From a checkpoint of a small mixture-of-experts model trained on Wikipedia.
Size: 11 layers, width 192, vocabulary 10759, 47.4M parameters.
Experts: 20 experts in each of 8 layers, 448 SwiGLU neurons an expert, 1 pick a token, a softmax router.
Training: a variant of SOAP for the experts, 667M tokens.
Below are experts of layer 3 (counted from 0) of a mixture-of-experts language model. Rows are named router (the router's row for the expert), gate (a neuron's input weights, with its number), up (a neuron's input weights, with its number) and show model dimensions 0-191. Each number is 500 + 25 x the weight over its row's rms, rounded and kept within 0 to 999. Numbers have three digits each.
After each expert's rows: "comes after" lists some tokens at least twice as common just before its tokens as in all text. This comes from a sample of Wikipedia text that the model never trained on. Tokens count by the router's weight.

# expert 19
router:496502502477492512514517495512470518522526518520511521473457501482477532483479483491517541503528491546435541456483544516503515488504496515532508484486522496456500501527492485446478488528536493466540514494525472536451506487487485517506511550543490511509486488437504515477500532508498523474491519464533537495526466515477518495516495508496495474541508517490487486490496495571539466480492501524468478506510498523485476497505485444504535466526493477487517503455528533521528512484500478527511529503486472514493502485507480461520572536493498483475496492495510544444520521489449542459
gate1:534513511515461507487453457472517482482511530514539450501525494524491501509504481537509522509424540483498491471516473502531470493495473525539467521509520516523488500540460481496497550455494476561505539500504474526515440525493519458520463492495498510478508481505499500498493517490527490548519485498458438512497499520519516527538500454534509517533474507482471459479508500466517559500485493456491511474475491519459513470500456527496483486502509542520496470508486504461510520524493482504513474504500508458529542477493521533494516525512503511483495503508487541466479546529486483518
up1:466490460502471529506502512525506471477498520481496510550538507546471510500470489529491525463499512529504491513510535511553512471518513497487509479502528459526526473507556499523492508498500489487525477442485493451502521512506476516520457480483493505514542505497550516517466485559514477491514473520493552481519490483530481506516530461529529503526496442483488512504498475510455501509489496445498497521539504483498508511499500476491504486489525498522499453542451525476493474505443486448458494540515518491500433520497482510524503472489525528475503470506506546519523488521498438467
gate2:513475496510482490545482517514471515498496501482503500516454461534479545495493479473531515467482492502496466471532536509507520457514524494487550493474476493476504516504495469479511486527518506515470472524530507532511519499486525461485499497499489502482535489518532465500504534482534540484504494510500502511505523473543485532454533512461474559515487508468499474531515503492528489497540515525519520463520478462518501512492521495516527477519485502473499499466493497527503481502459516534459492533467558470536458468445518537505467501491454506465511532483437537453509512544560515529
up2:510500498515522477512492469512486490489490461479518489499507508490464528528505546474522529499575505544509506519487513500497519552471474511447480526527553494502479524468516511509509476437493458519470521463475499513489490495468486457534537474500469534495530482498503455521483524468482507533507457517493499480487473436538499461486462523507528457443498522506468512453500511506477527498525498471471473506476473486519470527510490512487534482509501504506488448498483504474478484527537472501474479463557502499474496521524471553503536505550530477491507497484515494512500498481498511512
gate3:462526477502532528508549459488526465474501446478555515490495530464525506484464472502505485513488526532512502464471507510505516477489495505518468489439513487462484478469515505510493502500522528527513488535506527505506528506481468464494564539454525452486472494543495523512467478499503499486507467523531539490497512494545483486531525505512526489441484513471500451492513458487555484476483474466501478531533536510522474496516512472449490518515502504532513462491522476527499511474493475535513468501509468504470476497461445469507508475486525497490500514505544486524461495483476517495
up3:463490474520501503543545464448519477495505466530514512451510534486500512461469509462492490487509499538526498497462511536497474517490503517509505484478523481485487519497551525519472508496500520500485475491476539521514523510470515490512559549479501472491476518509434510482465474483508472476466498472535542504506486503579525491512494502481490460481502511415455499508521465480530514504518515476506473520519509518500477496504478504475514513501492460531514465505497512502475515484509497496491469498509479523471520502499436489510520506521531443497516504543551465540471496499450483495
comes after: " ", "201", "200", "–", "202", "199"

# expert 18
router:454519500486471547496516509506459516508512491557499528500483519505495504468467483542531504479536501515483487492526484512515538503508460499510495505451519483482490516543464496455468463537525473494554502500520479547459509495478482526524552512525493510485556478472521519492486467544502530482497541469527516482569457509487509479530502476496480536485530522496471457511499495507524479495489444504487485502539506505503487478528479476501538476519501458467481486490538527518501466470485511518465523470486494529504500475510511503522512535549518490503435471496513524481542497498510515473
gate1:499515507506517533523464505519470470482516514531534465461433495506557474498514475512511551472519501524493502493480511477546489492500486479485509507521498472527488507491509487453516481532489513525529474486494486463525460506517544527501504499452510499481543516504476532521496483517473533495491534438482549529516516527539522514542522488508493486499493510512470500516443503511552472495440463516508472509500511540547475463530494514479552498482490518524473467495455491462478505504543494491474545501496535529484499510497534525528492515509525504560462480487477534496496502510493516495
up1:491521469532496460465546513460488487506497572480444505505497443543494510455455522487498495508497485495499490524491492507484512466510518565490489512450504462497512515507479532512481503505472499464506511551462495514475520512517545511523503497505471504503472471554504479521538540527519443543522509511523515479466493505517513500494493525520514540496527522529485497483525499485516514514521483506481520482496508479531492534513481489477481495509520468435497505490516499526531468504468479513515484529485445508514545530484481503509459449523510479448516556482500523520465509468524499489
gate2:497515508519509532506500500510471530534474510484505507456489475479521462473499512538467514523474522478464527454445561510543531495517483537482512494480475459516527489503466516502559533500502496458478463512467467517536510467495505488506455490490459520492521463517526526532498460465502497525526500481499465487507495500513446496493515464465470493521491505493498528467528514456491492500496493486484472554496540412496525476472511505501513498491545479499482494472537494513534453472492509518460486484491514488497499518483478513477459567501482522503469509495483495506510478503532485475
up2:508519522496499511481513461482552476539523467520480494502523489482435505535470516467488459458498530501477471489495487546491505574484541489494483472516465483491499504484506548510522537467514488507554545520491532525468520519524487525499495505532509516540522497519482501510487523498494513470479482474524518495532520491525499488521451494481546518543512497561530487487466517525501501506470464519507516482504501500519459480517483498510463502498518536502522465530509490507545516540485526490477481517528515475508537478559506472485540464542476494454513489494549497501491502485491527548
gate3:453563509473497530542489526500513499499519503520485494495461483490509548479465484468493487513511470513491497546471472547502493501498478476479493495493530519510481539515482495507472465484512513497454496515548506503482485486481521454507487482509464463510538496533501529505538460544511482538489516485488509511550477492543510546480516488486490478483530460489473505482481470482520473518497496529461505434496523489507492521521482504478503519488493456474481557501496506518498534525512514519460501471511500557513481500499434487483463456455494533504478486477452480565488533479484495502
up3:528488498493520497510484509464494519509477501511532466499547534471452519558532500487501507542494518468536495482485505527478538527434497549509512496487495514454509491462467477532493499523549520546525491537493533479493532572474483469509517497495522468537503480538494492512533511544472510501550502495525490472501465508484477508496474500508547487488491510487503476523499452507501505513535512491493492542452530515500516492488531546499493497524501485482482446515498519523495498506550479519519491445543506507534500507484483521519457533501487504488519492539529469444492482502486532530
comes after: "-", "\n\n", "|", ":", ")\n\n", "Personal"

# expert 0
router:473507487488482504548482519497477532501485529556535547453499502504460530484472495501513515490524520525488515450532516497504484488516492525522461478507508452473462508514516503494472520495557481509559518511520464521512497468510480558503552517520482508492509484514533545440540518523435511492520554511519527508538459512521471495525481493509516491498501515500497474482480471507539498457482493527478460527520501502520495464471471495529536474535505470494512494498519513500522517467484500525493533500500449530483526492527463502495517538514521508513462502494505527468483537489477546472
gate2:488523520528510473494506523509484490509479494499558476468493472500493530462511511493525520527489553465486498427524473460513529479529502466500515461511464552510516531470502493442484484524501492512495517526518511535495475460521496509492520520482516520491475491491523471475488491467497486519503501447536519486533512459498495511482510480519508509530522486511455462511530501488508501457502468485513522457495492460506479491473527562532452487472486451530506536488545462498489490488482543519482493477449483540486523472483502450465465532524494482499483462515467481507498527491509546506
up2:477467505537506519479515512467489528550504503501502513514533514547545473501489503518468506460521496508541510497494489488538461528467514492529464559523481465471478464533499474533464511493463508456546517480546503466477545527490489513553501466486477504513524516491455530492506502544506455504505527539491464521497525518489482505473527552447504477499491488474513539501483511473504481456530517494476497523539477529516538499528510458490520508518517525473456461482479527480508512462497510501508479538529508494536511487512530520508498491517485482534520504477513543504502516452485473482
gate3:467473498528480483526492471585525473483511500493499512506487495511516530466540508482502461493510473496493515573517508511487543507479478508496472458487503500468506508493478490526513525500541511503523482524488516546507514535503433499498487501468481539525478531487473538511495513500451548527535546536533468533505501494532503428457537517463496499494499501466499496504505492525509459457501476488509510502505485515460498497511476501513516431494475482521531504463516501543504488505508508520473508496478458489471507533452492510504446465525504542474469529489499514497517490490521507524
up3:495526467528489508477498497576508495469467550519495520480489467519522534474536510487541479488528456493487536522496506519510518493512468495452490460498463490455549506469465520496498455526485495498460508510489472491465534556512445500507473504478485516522494555475510532528460508499484527529520513547537476466499522453535501434453532492511555500521503474474496507499503497469528486483518477478495492492517468476502481533476462501496484462504492495481474501474519493521499515490507489507515481474482481504543544504496475484504446494498513547507480530485502517503512528504486519473
gate4:509497518503468481454479448506507469511503519480515479488471489495495483546529562541498469501534498471535491463506515506460533461509503514481499557489473454490494544535507503479519500521545523507473477466513516492504466510521501503475500506535514501503509488575462517519506545518487492491517488502536525454509440492492508494475447478479514495506541499507524478524510474527517517499493537476523486527526468497451537553548512510510500497500511503505526526506499464486505509507466486466501508482511471538516559451540483517470514537503502499501501537466507475528459516484495497519
up4:498501504492507466500520453521522481527508480542524498483452511514502459504490508523500514532557534497490544480521512519504524572479518537503528464508521471518503513418453531525532528505527506484504473512497493534515511452497515507518514506503529468536510531534504530521535479515500490491519479509536505493490507470493540533519497460517488535471528489493510480491524520489525471491457493517499523493485474528504540468469492477506519473513533491463512450491484486499508523485445496494504532494475491523488547484523492533525492444481476531498518476494533512514562482524549468488
comes after: " |\n", ")", "2", "1", "3", "4"

# expert 5
router:480506552463491521514501508502466529528482502497530526510464508494466511468479454467488523462537535505457497494498545517467517508530492537519483497465476465477485521509492467479518471512534463468534514491510482553484506505512500538511517516530496556471525467499567531492491532503481521456528524466555505472506458499524459490527475449505507503521478513496494482497464484515543459478526500551490494524528529539501482483501481470535530457537473485478525515484510521500511530460488499509512512483489511522467476467522475487519508515524497480501505486495528520471503509497485551469
gate1:532482515476473482477515482505507487524525492529478531521519479461478502467517464490504525480541503494521492550511455533475479492523507487489528552495494454503524536501482448548494512483525520464478436503521534501506488514485515501514504504489508539548465509482489540483512498519487520504465489524496484504531520447509479498468506500484497503551447492500500524544470525477488545505503489555548497466542545497559505504477482494506539481498486511484491492511515465490455500468480518473499535499479473480483501528460487506447498530546477486515494465486470498469502452514516504473
up1:523485560428499471507519510491527483478510500536496508501526488515479478522508501471503498512528491465492513529530503545492510486474553511536461481533464520466505494511497484471448514523508514498535485526489471523511501534548518466484478525460472523471524500443474505503545476524502498509501505512493460456565489507522483526453472517481465541520483492486527470489513481531480495491522489507542496488507466483519497507503498521463541576477535488499507506505471488451481493507551517454508464512502515538519474501480516504507473470514496532490514504466501487443500512512516492513
gate2:447544517501469510522479489476505564512519497470499490504502543526470488490463469538464486488514465513519496505471521524500493466487477506528527462488481486526509499537506469532524499487510480512523500537455499536500492517465547501484508478529555546504476466464518497549504499521525505505547529504487497471497473479516474503517523517469442538508501494491530518538502545482470469516565479515528469511500475452524497489498504518494525527467512496545475513517503488550515515496453474503452512492517477523489463460499468520484498495499498501522528512446512480490485506450500508523
up2:517543491539535493485477525500520495482481509485501477479462434461535488546519503475516506540519532499531500501513471480493489589491473498488543505459474504467513524471452519455493515489517523528474522511514458467521487499481479482515495505461474491498496513489508516479518454532543508483485495508483527480479465518485504532502520462531477531472535510514513488487457458493540505478456485467495515530502522548514499500515503473464523454485504477510498512481515499471495458495494509511511524468482489480485493495529479493467472537496560555509461540507526476480487502513540482495
gate3:532470443509457530490481468508476462507560496499505516469490509484514495517469469493493506529489445517467507515503529486511488577500472473506507494464531474486487520519495515469492480518494519540489486519463477464514485465499457463486474531559530529554492469522512533484542499502491491477523497468501469550483470523491533499531510469548465456475523473519505476552467511489514453493491475525525468467469510491489508493488507509502556486512513494506541498505500514513496503492544477515500492509509493500485507480523475511476472506479500489531478546503476539497477528516553476485
up3:543527530499534484517477503523538507526527487488501496489501470484463532484498538483493530473522539498479455500524493511459477477523528496500486494532494482517500479486494500523492528535531530492517551517501510502470491547519544518443499515482523475485513521438457501525445522514498529506449493515511520477512582484494519500465497515501474501491523496506473505484503479525476502530500491525479522470482455481473478489477455485540489482488497518449540489498495503504484497534485588501510467510521496494526502465453494492501502530497497521449519475504507484471532511548511477538
comes after: "1", "2", "3", "0", "4", "6"

# expert 8
router:498506527487478508528506500497471490533490518523493516498474515478464529480491512515502531510532527543490502490490510521497499500503476493544491489494512468447454490527474490477525486492516493484541506464540493515472527512486477532549503554517516530477547432467511523470474461509502523486518523488535482491528487526515496493504464474502476513520497494469490459450505498496505493475536494498465485547509510511495438458500455506534504471517499455501534495469512504536517514462527497512533538460494501513499515478507481507492548505508495457441496477462541546474494543474465516447
gate1:500474518476537495439515480501483470492468506545508512511503512495450488486510528496464550494513488503466504524452499455514528500515484476501507474479471525484479499523467517541464476499471535495469511453535458488501504482494443478518503482509496507476496511496509436504542492445515523527502497535509472531469485521476473519496505529491498514457518493474476490431488507469513477501495506461505499489487514514513509496458540480486552527502465508450533513477567537496435495470502482502497514538491457512528533459518519487467507495496495510487510466487521512507507500494475465509
up1:491502467506516483501434494512534454476510474487479484510465475505480540478451508483497494522467503472521483464532510506489461495483501521462482464542543524496473550475514513469522509491500480492535477535492489523505540512496515499502527531528512506550488529495526509494503504535532465483462498476506474505516484521515552451483533490493519491540516524500531476515451467512503495490514460433513558510499490503505486488497490502491499511480524480525465538498468491486507507494523491535515493459473521511457481562524498505545478529494496484463536483522463493503556465514480543493
gate2:540496485502502490480503487491458476499521508475488474492522486518475523539458515477516519512512510555497499574518535511475501481510484504508528491476517532501502484474487539495503481500482481486506490483529541496477491468517423505538493479521508530498510466485463503488497485538535517514475524507522464509510498568544494529509544472483514469501465486482458539480481512462513499452474513448547468493473517466532506470480525497470510533483478498503530497535537486530475533515517468510495533496492495508480521528479492453533533498538488480544521469469498518545499541486508534495
up2:512468514504483497521499496511462491464497492478502488487502458516535499537511474458477482542546475481496471516494510501468453471551520519500490461509480502497463510476470495537517517439500515510562485476486476524500515527477483509534510511523495500504505485528557542473531536448459510492506473483471528511509509463501471481491500506492531479508489522518521520492532473506483522505508539512490482490529513466478519491520501472517456529473480522552570525523480499544487532472501456507545449491460499457492490534467501498534504521521472510509471474514479475517506474521514529463
gate3:534485526474469524505469491471459484509507466522510471477478522491475501520452493516515489536495476497497487462532499496550491496486506489498538478525530488530531514524479541456484487483465456496499494492510488514482495537491491517515465509525506471505483492480534526482536452443532517523463527517525479479512523513559540515504456520445512523501490474491480460477462494490484465514490468472514519482454504491520463520562489481511475488468496467513488496502456474534487509514478512448543500471503501491465496517507495463494501578514504476481464512469501494532518517527488539498
up3:465543497532567501507571505501471449483546534502519532521466448539551528481494441489459518509487532482487521551514481489515484510508497543518477529487518506461448501467475511544504488518484525511521482533463497480491497528513478465487513535484526490540505493511490470521485485539480505542503532514542573479500531532492522493495505451478540477495505498549496519476521520491491516465486506506544489508529476503486472471491512481502503494490483497489486500496504499448501474496486498536487495558518500528498530497518488505512493505517496488510518526512494495537504484490468462502
comes after: " the", " in", " of", ",", " United", " New"

# expert 15
router:460490509460459516529514525516476506542495497521529503460458497502480518436479488492508520483535515518481539486496551531474529517549468533522494512472504484460486487515484519458515470509535443487514523508529484547480503475500491546493514489543466543506491459492518520457510517492469503468494541491534534478526479490495480471514486457490497474538494507471524476494489479528523459487498500525473491526511540502469453497497498484532523460494508485509534532461499488501501512498510499536515534473479483533490500460516483473514532505534531501487494462480504525476538541482471537461
gate2:509479511486502479489483512446496472530514503493521467530461484488493469475493537533523504519547493504497480498463475513528509490496515457532547529536521459403520488465491478506493472479498484500508491469521455532487515478476495477513488488512496573540506506487525544436485511473447474523497540469498471509500527506482472528507522521518494487503531530481510506476460507500446506496500513499486514529517491503459512504532513514505470517519538502535476518500451507491475477493522477495480544549473521491477499515506484513538532521540506478473534512539526504456502522494507505508
up2:466481513536439500504513560538527478506471512522504467456444482448520467475480523497497481480511528492506474478522538495538534439489511502463525475541506500468539497492541514507553524481523526530487492464491498514471493487508482579514492540495512519506513506502533532471531516508505496538503497465507505519468537481494508531495484502513510480455519532535490509501487512464469499496480536459497497504493527501482517516525488494536491459486532507534499494484502532487503488538482484519514527533504480480516498498484503517541509528513494489491535435506569505473484503463503518513
gate3:499500491493512536490511513456504473476499526481500470511494517490472511511562527552512471534532506505476497523481515561490500558495461510529489445501472486518462537518477473497510511537492484495520475513514507490512561512551503514493523540498507521483518545480489497501475534519487495519497515479502523511474505522482520467504514492577533491511499481481520477490481480496503492497498524473477513465490512474482514491552492490516497510498495519481462509532492469478510565486531489543482520490474510542480491489484533479526445535498503508560487478462526539510469441515524519447
up3:488538505451540489563491506534414516481544496489491472456500491510498519493497496522497505483451467536495521511487490508511511485523529502531487492501470500519507481488520498478479467488516485496455528483482489493531519452490502482497510465483550488483491531494502500510499475524507525493528517528494459532476444509513485495507503511437473496488525518489526517478483533486416499458497481531482510482512506495510511516472525525483518483506521526474516481509448478546535492460567510510496526488526535494487495513467500519486523456527446512477511499491477477520513485482538464467
gate4:505453520504455468507480552506496505509488524471561492474481437505496470469506492474528510511557474546466505476517485515496507507510529542479544507501528448541534522488476492481499514514520530456447490526487490499497479540541522472492491504512499511519479473515517478503494524559524520475486492476489500495498506514532522541503496471461508476522513485548500494484464466447518516517466519458509508506446509515468480472512508509523479467480521494513481551509501477482516559486548495514530501483489499525489508525516475517470498528459471461500532510475541487508505510501491519480
up4:484531486504502509504520488516482538495482496504524506492489540524526516511498539509487482491466503431547533497507488518509476488528466481500480481508485541451493491527476494536526496468490490482508487509505494462519533491472474538543480516495468480557464524495480532465487504465532517543482506507519493515506501496482503488509487465543415511509524493514476471498500510540437478456497551520518506517540486495476460546470500506491530478503539498475538467494461548498525411486500507487502526502502500543517526508531489518517502475518533511493492477519500534502527494519505500521
comes after: " (", " the", " on", " in", " \"", ":"

# expert 13
router:495509559447443535518465507501473530523511526513512525505494496518458516493446430490527485494538513519482515506529529522494497463507477512528470496468515465500489478488463506469509472514531502512505531488522506530483503465496475520498542510500498517503544448471521532466479499521503526474496544469580485497502455519498485468482491500492525480496491509482525462489493447524511480477536487525489509531504520510465493460446476479553523468508494491489502502471531523507511520459473499520499534491494462539493492489535495486506529533504487490468492476491554523461513507492497502485
gate2:525478506497443482476520508468466506544525533540450466479475504494542495493486480519512498510516510464483473501505504514498463506539474523495431472501491521551466514491492480497493466489527523450516490474495478500511469530471492467499485510517565483505505477498435514503501478518521521485464475451553513447497527473518473487510510515504510514476498450476463498521528523495479472503474504530522506518493527561497506500495463511544511516540513515486467494487500487504474462520454517532518472522530526518526474538523492496498528484469477489462493500533499480527477462474487484490
up2:534498522498531482477484495496480508536487486475439507503485517513501497508488476509493476498519537479460512473538510501514477514502511541527481520488464513503502478488480527485481459498489489474545530443447463540526512547520451481489518499549508474535493501494449512467532507508480479442504504485522475500482480494506496513470513526490477476542486522494498490545546490484491516534504473479520497542510484525538468459496481477461475514488505522471456461493508510457491464464499502502505439548467510501473485508515480536506488466488492488480529498516503475534457544517493466446
gate3:520533485459459497468499521504511524504477506517506475541488474520496466490502477497468515553472514551506493508520488466449493463519443531503502516496556458473516513506511484492489484504490462466534546496542479481493471485534526525486534521474489475510464497478479531494468457524491508537503531488503534553501466491519487488492468518470465499448482527458446512491506516496513470536490504460504514494498475544444540502530509499525495473496511529476500461483482506504516504495504481491585485519469482505517515493481485511515523519516527475512481508503483478518491450495539482506
up3:507477529503481529458492496514484485479453501507519573514515454511471527518490502511543475486501457460483454486496493495545508495521496476514515506539497471495472531518509465489520488507475506506546496440512509466479479510501498488487457514463543502500484505470511487498497521532517531506520482548455517495477519527510501447504500516476494494510480472541501526538540519535527490558515493497490546528498513527543503486549505513519541520514504513523518481515491543484536558506517538537511502495503473507532503484466418530482505542525467497496496478511489506524474502511532490495
gate4:513498486470512467515487516520487478515530436522510489483468527505490556478462534465519494521567516455526541494493484479521498524490545486471495506501498478482499570504470485522454500500507506522555467525475492524506525512517519529509503509513511562501567496507513478468511496500496494523481476494486485503438530497505513512472505540495469497505513499503514505494512498458485521526535494495483545497474506543458499484514526485525517488451485493525512535478490492521489516453543509495495538488477500528472467498489491476510502514465538482530503437472501495503533559528474483523
up4:522495463521499504487511516485510474517529528486541482527579490464517506502515467487520490485483475516515475531486489526488507526491469517522506529469490515468471499500494535482551462483525476513447511483503503487505512519496447441527494509487523437491439493539497498501529468482514495481492530481511479477494507469516480461537475499498544453489528494526454496451531541524492454507466525523451484511482491495505509505473481474523482528493539510472511461526515529495504472534492505526487494491474506517557539485539477532511499452492482528527522522484501506494464508509533506473
comes after: " |", " ", "0", ")", " —", "1"

# expert 16
router:484503512479476521537507523542490498517475501533542526475489472523459500441476476503521497484569521510442516497511558500478506491518492509505490499493475503472504479517474505491496456499517481532535515495512480536492501505494457509530540479502447501493545477497569533465504518502494496445512534461589521508503480544493498467522490484515509511485521522477511483472465471499551488445536489516502493535517513532492459471480485460517538471502494477469507499495529516503515531493470495527525532494481480514488497484512509477519508516500519518484485477493511539472540513502482512464
gate10:483473449484482498499457509488530527492490502481541506469537525491459471511495504510477478509462479506470468521461480525479519496535492499508518516479517484495542497515511478534484502454468447504528555482523462499510486510484530485500486485502468524503517471515508523517492486504532468463524522470506517523537531518534455520493501489522487475535550487502476482469484528494508481505528477472497480508495527449501477518512538537481532488529536508514467476516564503454474496548507482529487568530490525490472514462501475562522469504525523508507520553518554506504495498500493497518
up10:535500560507538473517503481560439493520538497478496526541466517527517527510523491495545524493515501509498535502503532480505477470487507450504487479492470504485496491492474539490516497492555515517501454494486541484483568471501492501495514512501506525498469534496473476508533482506491520539501490521497471479461499508452528497504482501435471519456450511496500531544535477524499497499498514519510520502510491488500529497497485467507471490483490482486523518475464486552502489472516486483476461491479467527525465536468521446489497497453462516510457455489468511530471479516503463513
gate11:440497484474478511437479479519490501485534545528477516522517457489505462444522512498470532469549498521498478495515508470486520495505482523506508463459453517544503524486520462468504487512533515480522483519534473496487501506512528485496480496497518494491525503527483492485541497507491494492500433480500525539481521525463557493497520502484501508467515482503498487502526532520546494518510548468460463486496473536477469471481481524508492495548522523456507479530490476469506481504540488488459546474493479459481490526467508507524479492513519506489539501453513518529525486549462500463
up11:525483476501500498517512521486487469547528499465531498479506529512486518523493507479527480466432495540490509495519526490500470512542451494498509503498541522480542524506490497488532555518485480528514503485491483542509478523479514492488498525490507504483469504508506494530467493514514508464518537504491461443541512493515436526422500477490530459519492500520497534553478505507481556455500538557527500512500518479538544486488485486498500503460534485543507520493510518532502483522474536511526516518492531509515458474472506462480495474488505489562467532538501499487477497508495504528
gate12:511568465479466533492478534463468500484525514506468489501500573530486490474518480515490478515460479483459517495497459509510498471486485511498488486525527504463467481507487496543517523485527492474501517515509524501461524496496523509490524529489511465521517480507514478564552498474525448530501524482492536509477469555511496492477514471465528480496447495526498484507490481515497503437533465493523479516460500545505482480513468460495505543496485526506492450483518529537508483533539476515528529495516499495514464520483512535523503500478506492462451521489504497436509476510516516515
up12:513457497543481486528484477548512490466507503542506496529490457535479484502516513492558443527542501504480506491515514416467487482498496497496511494471517487506538505501509481467528491495497549498502471441492480471545478539473452525490500517494542543493480498487511462473491503494480535510505444512493520519527503470503465473528528510529513512509485510459445481522497532534481522463485518470505528522484522469498526507512532527497523470529521526495507530480500483467475516504488507470524499464457498479466468467464468503480514503530508505507503482491473504547489513465503458490
comes after: " |", "|", ";", ":", ",", " in"

# expert 3
router:470506505475498530513499490502473490539478521518541545488488508523470522492462452489512547460536506494490536500493521520505530489534501490534504488465531459470485506525504497492515455497515485476519552489529492533464486500495508535508508500525494515488524498493519511463472513545460513480520532484535482458525439529473483498526474479466526511523496500509517458461462466500547504479498491518456482517504494534490443472487507491541509482526476498459520513479489513535510505481478471514503512516471491544521491508492460505479532543528491484498465423479534531480549514468500499477
gate0:535516519516486523505549523518555519502544494538490538522528493562511471519483493504459493498493495505487550492493515510522467515481512527494504493489498503506534490495523504515425534560505488502466494494534500509528489464571484486507491527500508507537501497464561508479538507510516498481525536528518511487489480531487469511486500506462497486483458495491522498532474483478480486490473483463466444512477523529542532499477488504526521470511501500506462464545458459547515477490489510482460512521498500489522495462500451497491484497533504473496525520465514550516490513480497445494
up0:464512525487469461538444500485496486486497524547508455508464511435513505497476491525480517486489496514520492482487491496502535489459485496523476498528519501438511525456498500500505496479487464529520479471480515523504525493504575501507488487481467508519462510479448481503454526494503513459506462489464458501499510503492546480508545481515504547500510499484502467474470516536509529513486509499522523455485488487508447490517505485535486486482484513462506488478557485486535483520532478531495491485449474475465538568477532518482508530482510484523475533511482529525542502511479499489
gate1:507485506497475486501464515508462499519503508496531479518520505504484509530520525497527527504511523519547507454443500471499506500515490481473523505469452480441479519474485514477484476475474513514509486504528502523480516446449515480525489486509491541492506497485508495503498511513484476503488482488510484525523547512483484500512510507557489527480491428518548520478508471530491433468530531483469503494532489533454527507508499529516479482502497491547477520498489473482487493531482539482544498527510464509564534523484467511499508496497480497498457571505532534523491477459529537444
up1:560498514493517491497518532488486503490501491490485498503493508513529518444484493555495506453468505534489504507551486500551477514509532507521477509527534506542516537513480462534532494517532478458507463499450508475499514544517510517482509503518527463552458520536532477519512485478510478487506533489459518469486492482454490490474472502474478511473489539493447462512490496467508500510499485574517496526469536512487468490482524497495495480474503504529525559523522459490510503439505476465498488512497496435461493466521527514492499485499450487496497478479474507474484500494474500524
gate2:481525493518471493497453521485508513502461519495524491531480490523518481517471483511533463509556532514506521464517555496458519468499535480487483501540538517505545517522483463542508479525474541540510489541495485495480522519486513521551461490534485514490497500485516514480476489511447549528564505511460473507511529503470477500532484478518532507515504524502493495512470504478566495503515519484482532502501482450453530525504515471499522522515541534570532504518486476498523498528550475528498542517525484490534475524460498502519521517496501498529499525488476485487464491523493511511
up2:518517494487493466515501533529549506512501504482446485538495477544547511492496505502508490499553530497478474477530523481467488459478514472460438513541511534514519504513493433527471481494471510509471477519516472510487539533499497500536486508474495513492514514498515485474493492537451505523539484497463486534496530520483484504488499520515523460532514497543473474485490505500535512490476536490493479507513477533496536540480531448461513518508552534527499462489499477482522472498536450508492532511477446504516497542437501504486502492517475505492477498466493476520465461474479529481
comes after: " of", " in", " is", " with", " as", " to"

# expert 14
router:502503547502496500548531516505504505505477520530532497491495520479436531500488468483507510493525515509473508453532506529470521480499502530523474517478493477483470497541479458483485434512517483511558546481493478539493532507510461533499508499518494507477504481513567508472518476514466515477494557522547503502514473513519489457524490496512501504495510527511512479493456468523509497496521494558481485515519523541497477506514462474508545490511537464492483533479505519530517542459494500556486519506485482552484521486517483445507534529503523478490501473484527532474527506454489537484
gate1:497501503502488546467519516523539459537532480505512548481513521522456497498463520453450477482501490493522508509492517503535517499502506480493498554541491497484536523540513486493549471507500516504520489520475487505473500514562552508539512512537491533511480479492533497493495459480446476500502495489515507516504489472467493522501494496510512504479475487519480496484483486501550489525513479483507499471486461606472528501520493491536556480483532501512443500520498477485564490457536500511512521493491481499519525495542499478500490527449502482513517491515497482474494461493494446517
up1:497534469507471457542465527454553478508530491495482529459505477471541476522521487531526595540499519474527503502505482506497527495469497511485502515504496506505487498502508513527513521531527467498545522532498523490487450494494511491510458510491441495531512495505486481500498495566479469520537485496508445503539490511495491488503511488506479481517530490502545523513528509516524515490476449494483472524487494523509476506522512536521523469495508497494462523468520500532523526469521487476459500504512468548462486514507533509498443522469504520490532520486529529457485514446516535506
gate2:541486500473488504495473494485551486477491516471466522494451543490460500530535469478514504506520510520509533490510505437511522499465504528501464493504458525467469469447507525475513504504500541522509509464472448534508534485505504496466487506489474473524539495486463511529498492538525500535505518502590464479471488544519461493490485475470547501520490496503516508451491519493503538498472504482473498521481531527473496494516501492473525505538481540508464496481492453512498499548460500487511537545484492517459514484502521491532486544522465503529496504521493528478497506519517523465
up2:556501520461504507498437506492512536492501494492473522478486525470490525515565490522484514488513493513504495515538500436518524506487486515485475501503465548490431441490493521465527514505519478540452489473504464478500516511469506506471516477480522484495478483517496472539530449546505496522531496497568500467466499521490493472517470503489548498482487489521500482466504513475524510511475490510476503501476511519448496487478513486481494510502531520517502479514508454550491508548449517466495522513509495517503475521487496482528525537499450510548498474527511515503529487509491520437
gate3:457530504499475497459503516460460501510557497485508506517487473470498488491498521487509466503490499513520488488501471534464482516447487526499477482477463467512505503511534535502496527497440487488512518495528554554502496468482514495505540512491458537534507521477487490517490464534509501532504514512502517472517509514545513542457550513485477501510497496501536527488515498526484480472537538512520485548565480490493543496480504518488492482567503497457504534525510492458500455491477477462481486538514522517510472463509475526543532484500523545483455526519489538508528500520524501519
up3:475473477469477484484474489499519508501504518529503543469515512482506470508464493524514489533521552522521533514507519531456503505517473510510525473478491451469495504521498521466507552505475504507489502510462504461540527527455532490488496487494543548503501498465444525520502480503526547508507466486488530511499546486510468505520478491483454508485502452488490504468494442491494493489483451507525546456513522507455497472500533531456525472499502524492471478530487491486527514488527555487504472490496463499546492454534524557496496559479479518503473502532473491518497499472481473515
comes after: "\n", ")\n", ".\n\n", ".\n", " |\n\n", "0"